config = dict(
    moe_layers=[1, 2, 3, 4, 5, 6, 7, 8, 9],
    tie_embeddings=False,
    init_std_qkv=0.0307,
)
Below are experts of layer 6 (counted from 0) of a mixture-of-experts language model. Rows are named router (the router's row for the expert), gate (a neuron's input weights, with its number), up (a neuron's input weights, with its number), down (a neuron's output weights, with its number) and show model dimensions 0-191. Each number is 500 + 40 x the weight over its row's rms, rounded and kept within 0 to 999. Numbers have three digits each.
After each expert's rows: a language model's description of what the expert responds to. This comes from a sample of Wikipedia text that the model never trained on.

# expert 0
router:578478573491473527543535467529545583446466516429562401550507560517432431568480459544552485507515525449463545461470472456509472436527478504560499517492549463472422536504511507455525547458450449532537518522521484486531519453465450501471453521540481462523465445453555504450476470481491497454525486573455428514480530565544545502451528445534467413522513457505526517540495494513544545466524476446565466559438555483529456546457507477516525570526494533500536580543463475522477569487534503545537460503527506453468474423491532520533570443500449519514509540496528433502466516450451543461
gate4:374475544492482493568532529556460517476483494588507513502519546528449473529564463572530518509493499529448555523513536520550477507487506548459494488523435537528537527489502541405504521498568443576515503559417506556524492508494505510448589590513514490516528457551560508524506574546514506514468445521531487476504495490488445546504533522516488458528403457461458497421509458536500526552526479500503523472489459518425449505528522477401491470440548502480560531481491490502536459536558453591466526521537488539512510544526472560521529458495509499538424482486483441493430484550474583576
up4:420445558502469497452420499563478520528534528488497465557479541580440464535532484577458505498484519476462531455476505418511555511540490581491514528489483520524445499491515550462532561470525527433598625570505498501550456507473476459481485427525482499526532426511557437504580479603489498490553514509457464520456551478505404496524499533482477450509595505557512478449471486529473525549489443440529488519499466457430468511453519535498474546453506475489521528486493515555499519465506536560507501523489498544471519488478495585463415549491439524504447472492541486526536548480459545508
down4:545418489544490532501507517504490525410554561465483577435487551505539478545524481519538453428507489512580517503436519548517520534479515443498523519507506415530525537476574484530489457494528526575474453455522477479476494542477543499503453440556482462498447581519516481446491494482469471526447470504515613468521488485519412530524485498464422534447407476553461452497545521454449476496558485482517496520441520561504503553480517488513510506507524501393545500520471455494595482545429499406503476471437484496519518544491500483558529471530494528538482484498446503596521443561543441465
What it handles: Commas, parentheses, hyphens and 'and' after personal names in biographies and lists, plus first names such as William, Robert, and born.

# expert 28
router:558508554461469528517567492534548565451443497468519425542522536526457484554487471526495510477436551450437520509514494483493470412519459480536547463478518498555455511555540507481502524475473487522537531533528485468555511481482473511450448488600500441463517422431550512451492485496504531472527487561458457605495509604535530546496505442489463456478558427436553486503465557583544580507547458502545448560494517470516485550462427504512505559547562556521519496505440485536476505469506537566532464523514552513497484470477516523513512456559411549526479525520534442488483558457482450457
gate1:467450518478530508545495552482617478470510592486529549445498485528449503492421508499539471545406460553469539520509423509530560480421504483513564449572427533528449505487599507458488470451510495574439488486432550553590505521409504477478494593462517511495503532585517551506503490456453504573509495473525533540536544534505520531455552545477501494504496514472401452461492567512521484546449523532558520495552528494559471556445548501488548485547430497536475535509490502435504444445497495477460503502485464492518517522513459489510486448521516511465477545493486476476443450468545496524
up1:468497479476525557507506521547530474461533536495531501492411479425466483517511496463499532503444439513445493522467479542522502444469545437515506488510433506531501575452499475459501565465553503599411518429485586524507520533513497480493408480441536538480515543570534488508526500467510542539516523533455505507548540484437528509469470526483479386452556441468434414474520569540510493525478473514520471564520522551496528475429413457579510509507432561529417526487492483535593491455601499518488509517511457555512488577473512459465500540490463525513509497513508521469532539514440445522
down1:403510570484515459461447540484461576485429480454447469535514528533460477437516515518515424471563582535518481471512461461448482463505465476478495546467501490500517435493570451448568505395540424474501479476508546527512467481485486481485546485577574498490552472443505533491494512468471533474501571497523486494510489462487488493447566433482544538448474531438499521514501515439528516421484577546492594465463432552454501493513466516499427521524537517488489471475512461530479526486491492441534503532528535562620492428483534473453517459509553559518435555536531477504452495511519448567
What it handles: Digits and units inside parentheses or conversions (6,478,000 lb, sq mi), plus non-Latin script bytes and transliterations, country codes like ESP.

# expert 45
router:559493530433471576557555491494504572473486511432536432542499544570489485551536472582561491451430482467523501541524474516503474434551459467570493520484529506497475460531565477534560516450505492570524499524521444531533550464455433447447471451507462402475576525455477507474471415463476438430477496496442487589525522610542546483444575508513497470473554469464496510542451519539513522481555522523531460555496502495470428497519510442500547503519532508456576513490511481513506545497501529567466544469529520537533469473442500539566541442501438495475508472496504480495493486445464514449
gate1:571482516502532394456523516535436517488499542513442504513553540455559536581515459524604475436475527518476473465480475495562538528516464547506495553469498510531516459506530488465521471478450472566519525526594534489532540468502580486506450525528529503557455503539543476540511520494462534496537584484561514536414523522530470514517507459590476479490556463496472496581520567557517545543487488498588500556507497560525454493507527494436503540417496485464542498533581400465476555482557534444468501512463509505494447482467461522611488533520485501480550498531538550477425487507527552512
up1:419491493386481558512408507511466520514540487476523531493546469505442478526483482505485528550535509560488468473513532486506561501504485494562569488535485444508446514550475493516531467575517474525489452487489506609508479461479516416511522562510508487442469520470458549558476508429446447568541505518484542541448453502534559502477522512562508535542440460512518498511545508505570531499575491486483563550567531488504514523554435468527476468524451523561523507461510502515540482583487456485453502530454464525415444552539563483465556544491472557562489542408448495508526604507542519439
down1:552481469475514548510452535570528474542481505531531498460441563539473534487456505543482464522453525504445463527473514453475449469501452512483490473488485517494452521520487523465472517481492565497548498493581628514494499493473467458482514474452480502550564524522509553476515587486479428509565532514475435503439521468520534444523398478534532491584549570457521497509485436530537515488500462574536504487449408481527594430472600449512533475430514464453505517510511455483518525498461502520529553463460460493534421530448516578464497562483516524513583492469510525438567420532471477494
What it handles: Final pieces of ordinary English words split into tokens, e.g. bar-n, ran-ch, Bar-row, deleg-ate, -tion, -ly, -able.

# expert 10
router:579506536482451558555538472544487550464446511477523446535539586502468503518466527529495469466457546433499540466518462455467479487532468486576508458474562503528401533504530487464505495411441451517517515498510474473549505476505494502439457452549471445552534410481538481485499435466523488484573479549444433577527532548532532515476520470541454475560490447460530553526504521531522506480542470503549411551421584477487469561454443476540525485573540509524482545527483481527505536481503480526552467487502517474464438423491479532521576471514451558457449537516566429521471556479471532480
gate1:531466560516521532575467426510460562591508583479479472548502490532549485464525453510601542518503499452507468520508431519571501514503494552502519505544498500532527518577541465461522470436516589472517470563492475475489541459476482525517564506565519486511490537436447541520475423453461506418442456519520502526537519505544587505532626516518536499531439492500562526555473537560517450457465514562461515533527508530518539459470594493505513557497483479535555509564505481516514477506493463523512457521516513472478542556546572419449511531497477520476446477533567517565496492497491531417
up1:531527433500487511483542515501613456462505484565492496514539548549481502553468476491548512438494527477523525469519504457476427429538492491501473535426541468463481459462484511524523549518478506503508589528510477522474489480446515465454476468504500505446591508510576565446535524559519442543611497525496508492417531533448498509493427527500421476425587476507465458408465489496495574521592454478557521503493510428473455586502462519507532479520531515511503469483492502448411481432512509511492498439496512534466474479515426560527458469513501450485566510473436510423485509438548508506
down1:558481510496420541454570539522487533565470456518502447461505556504466555478499486370535552516536489514520446478483551557509527536523483480523517510533570552550542513522454442544451533494526495557455522481503493443511495472459571536491568463453462516600494566498531576499490487488537482429554481494512480532496568504557506503485552495523505506627451450520519463497513503551489446498588546443474484432478464529484644499549529444485509533542460489505464509535511512499464479458524493493548469530519511510515491501472501558523494489488485530406556511445548541508531536494416528511
What it handles: Commas and clause-linking words (after, when, before, by, where) and titles like President, Governor, Minister, father in biographical and political narrative.

# expert 27
router:576500534478482538544506475553540537462459495459529425519525545552488469502504467560575496453465506431504516492511496485532465477526461488552533501500519511537471517551573460537505554446471478522512548495506523497542519515462452494433446462509439392498526444447521476459552464488485499472524467538463489563550534677503540483468527467523482421517562421480498477533510524570507544482529501491515406575506537491516437536525499450542549558540543578543526497479476490501518527496517483576548517482527519527543439493475522575535531450518420511498535501532475467497494507394496500481
gate2:496460545508498505477474498499521547514438464488503524464501516499482528496478545466462508550565493531533549501498521500578524514440432482544516472446471456603491546569494446541446490539461512473577499484530508528550579455457530512505474513503460484459578447452510610469486503461503592461454447500441512476523531463519448479441553485504476536498497467521543490534529531433409420492481589421536410485501561533569500568504536566469510511455481541564504496501449493544568521443460535461529406496488473511502474466513489452467480486524459500538446504495474465483525502518497544600
up2:433495545537428526578473473492498552467436481475490530463528473504470486542516488504457511510491510500539481505469500481498590499455423503512468453496490463553479507497545409577433493535499551472473477506567526565515629495482541550474455518473488517455533498446573555527544499505449534467464422509451540466537554468520517498434516485526553527475450485489540520479519550458461470542483574497512372519457573478535533526522510544415491507478460547538544484521430506543516532419494506464507474451487497523513469445507481481521537484568460503551489502555480370469519463529468498542
down2:489497435473510522520469571430537504522515369539519492514483520533476489481532499560423503479508448563517505520457457472479529470467475574424468466535394556500412550451547508493516520465500568489534480433545473561478518505472466469497493572525465518429534384503493574459492485461490520456437479565489492519527546512516461506516482479501509527438485524574520501465519502438483452543504501506512492494513485461484584563511447518520531491495480513562549527551501567450537489482456468476520465477501442526484466512522480513497483445500492416573533459514589503451523512585562511583
What it handles: Vowel-heavy endings and middle pieces of non-English names and places, e.g. Giann-op-oulos, Dance-a, Anti-och, -ia, -ino, Romanian ș.

# expert 56
router:532435524472519509518537468530555477451430489451532448529522583544466483531486458566550504465524543423488537448485482450520474434520454517542516499485530481514440475528541500491516510449396502501564507500586495455571520465460460495476463488538487456541500442491545486487451467489542491505560512527484453530529572621556533519434515445539496445528508424489473450527515506546507521467548467516586472569483573507529471510465501503573540535518535521526524538532456437547479514513556480527561463511533598515493443479473501512528514401505430576478492518466537486511487466440472544468
gate1:473463515522599514478498515514536474507465500452482483502509500452465515524525474576459516481502484470441464481491567440558433526474447514585446476404482496521432543469513498472581523475433486550505483500505530509446505436564569507514579527481470550532522476425582485505494498509437508488548541493509479509572434546559451466493492437495526445519427461551538509456468429521507465415510508419518503513498478521536510481467531492531513612466473485498482483482407513516531534557541474490480476461494500511434448546537487519567467476543456529481538499472541462533547448577578549487
up1:424472507508555507474525543530485520504506483518499498517496472516503488557613578536426509449522489460563496543473500472520465501519479457497465464466424531470449512545454536530597529602466549503510485452501464481546577528505589578542513480531490474517453531579575451539462420439543510503485515507436458497529506443498477489437439535410462479500532503495425469471464499531518516471476498537542483497579494513494445515487512538493451424511547472466529540578505498535524512561515532489503531516545567532490489471514530518415497510438444519458500502421492529499536436526424541449
down1:471518518482510516421471464480496466518481553533495564550526511480466555469533437464488495542556464540496382496519596500454547579514512505518552508493526469522516471498550494508499498491513483552552325508534490469525482483482508502492496490520506593510505438440489499466481565447518600487546477507441514435552463602537534526506502507516475486468438460579515480489451443558535510533450477484456500474501484514495499520503509499537603562509466434520429526513500452489474475527584485533459455498465469559514534530495471459545447454485492507533515525563442466550461473541477546523
What it handles: Common given names and initial-following periods, such as John, Richard, J. B., sentence-ending periods, and country codes before athletes.

# expert 36
router:574518508463487535574519531538483577439451536469548502551548526537445516514536477524514475454413498457490516523502457437551474507502487515539527434464513472507429459553513445480532482427444413543505556503509447442533568432433482506451477522570506418500483421433574480476460497480491504473538460511458457570522537527530534481427507442504452437537510487484512555530546529538500536485513467470545422498443547506537463523505441482543534538539522537530524575523481460532496573470496484516514481490508571453485425530503518524544573447489479574461460557463542509498457503488501523479
gate0:519493561464496485544441455450500491516538557518592501544453570474516510500514537529519513521589547522505445519518551519480542490527544488512559525481493522547488507434494577489554495454549476486420482559530524552461486514506443561473561547485524476495532483580379505499508553487539482454545489459518497440450538524510528480483560503488508513417584466482490523454471484500520538540545370471379543423459491502504492526511549541549494498450454469454453466533531556489545514482515558513525494496461431485511475494544547527591485510566506437447491554529515523490541475501471512500
up0:493530485506466564506533508538536518442503414452416486470502433531550473557488502475483509523485492486497566466479506436511516516474520465566420492503550425502445527541519462489480482459489515495525545480479526466531429510529489450451419462490475510577532522485540504591563459497471521587566478516502441493495499507491503483496455527516459497528437509499496484618492550498484419444407558540592456548550513501528509481372478523482515526497496501537537513489508444466465506484518500518465480507543476500526552446445369505476521527469512548531549481521493482509554561468417548502
down0:517432482507579484497493513498464526452530503481535470531408404526521542529444462543527465492500541436482496520517497410429543506525629541493498503522468535489536506478611516534503489467549500447500449483530512452472485564512472437515520648526497527514448472591574459449500508517526516475481516477482461425541488439537529581482431522498497513523565473497417569474540445491512516500428425483501467477484518524481510486522530479551501491509522456515472542511538486473471574471429519527510550529491510443552477466597557521487502492498448536529512512512508500549501524532497515464
What it handles: Auxiliaries, main verbs and comparatives following a subject or 'to', such as would, had, became, moved, and more than.

# expert 60
router:556498516450493538524532469535485555453484506465529476520501541537453508484489529553495459475386510452504540480530480455541447472531452455547527454467515507523446512569519529508528521469455523548520548568481450461554574502465512439501499445602512465546513447468530491419451459541523471499557486517474488608507548558562537549488546496496447471512528460417529482499502481557507514454557499511561423557492527491533445536424442498532539491537511521502529527546473506487513524474528524507526457468530576487476474480496566549502604441560476550464509518453589454518502522417465494461
gate4:505519523437454504549484526466592519500459589497521512488480545525468494542485452506578488511507581541571550500551424514464484553513500502504531420513595460539481533485515522449482466522503521474507535508532478525448544495474527468551523496528511533501505521466512526457466485457456433505510478446555491480436585517451518505538441437452473484525480488469500492471506480532560457429572400507517469499466572436494433493515505528500604521419523579471521463533481566551512482491542518512466452487562493531472564433501446554454602514464450448478512466506575479492487492440511477492
up4:463483570517412448515526494467538546588491556500471521467521510522480569540474483522546463504458385498485496397504461540444499562463447484497484461521545443438522460481489498506522494473525496470480598501473495490529464444524542478555567387518501518478471460450565540508440494484540507538523528467487495522477581482504499565550443504487541491467443524488569540526452448476499503491502510512572464504532501492486398449521491534456538495423532489496501473443438547564543465491565498446445408574486463496469513492440528509438504526493535492481502520480555452500486454437491525463
down4:487607530496438507520498556545518465537484572497459512448441492452481486512471531486463448510531508530552476546522489533532477410515501510532483478430578515476440530535540535550439507518485489434494455478576554524474495515528456536545486479493569609470430521470483428540514547453494506482452490570495455478465479496431480562447478496452497534447472457552502494438507509490482520473521418529435472435473564470443455432515438505478533485479544504548554515466467471512472526484525485556526500523500513536538403497494470503486452569502514570488531571554519484539534605543500490554
What it handles: Middle or later words of institution and proper-noun titles after National, the, or State, such as Recording, Defense, Trade, States, Assembly.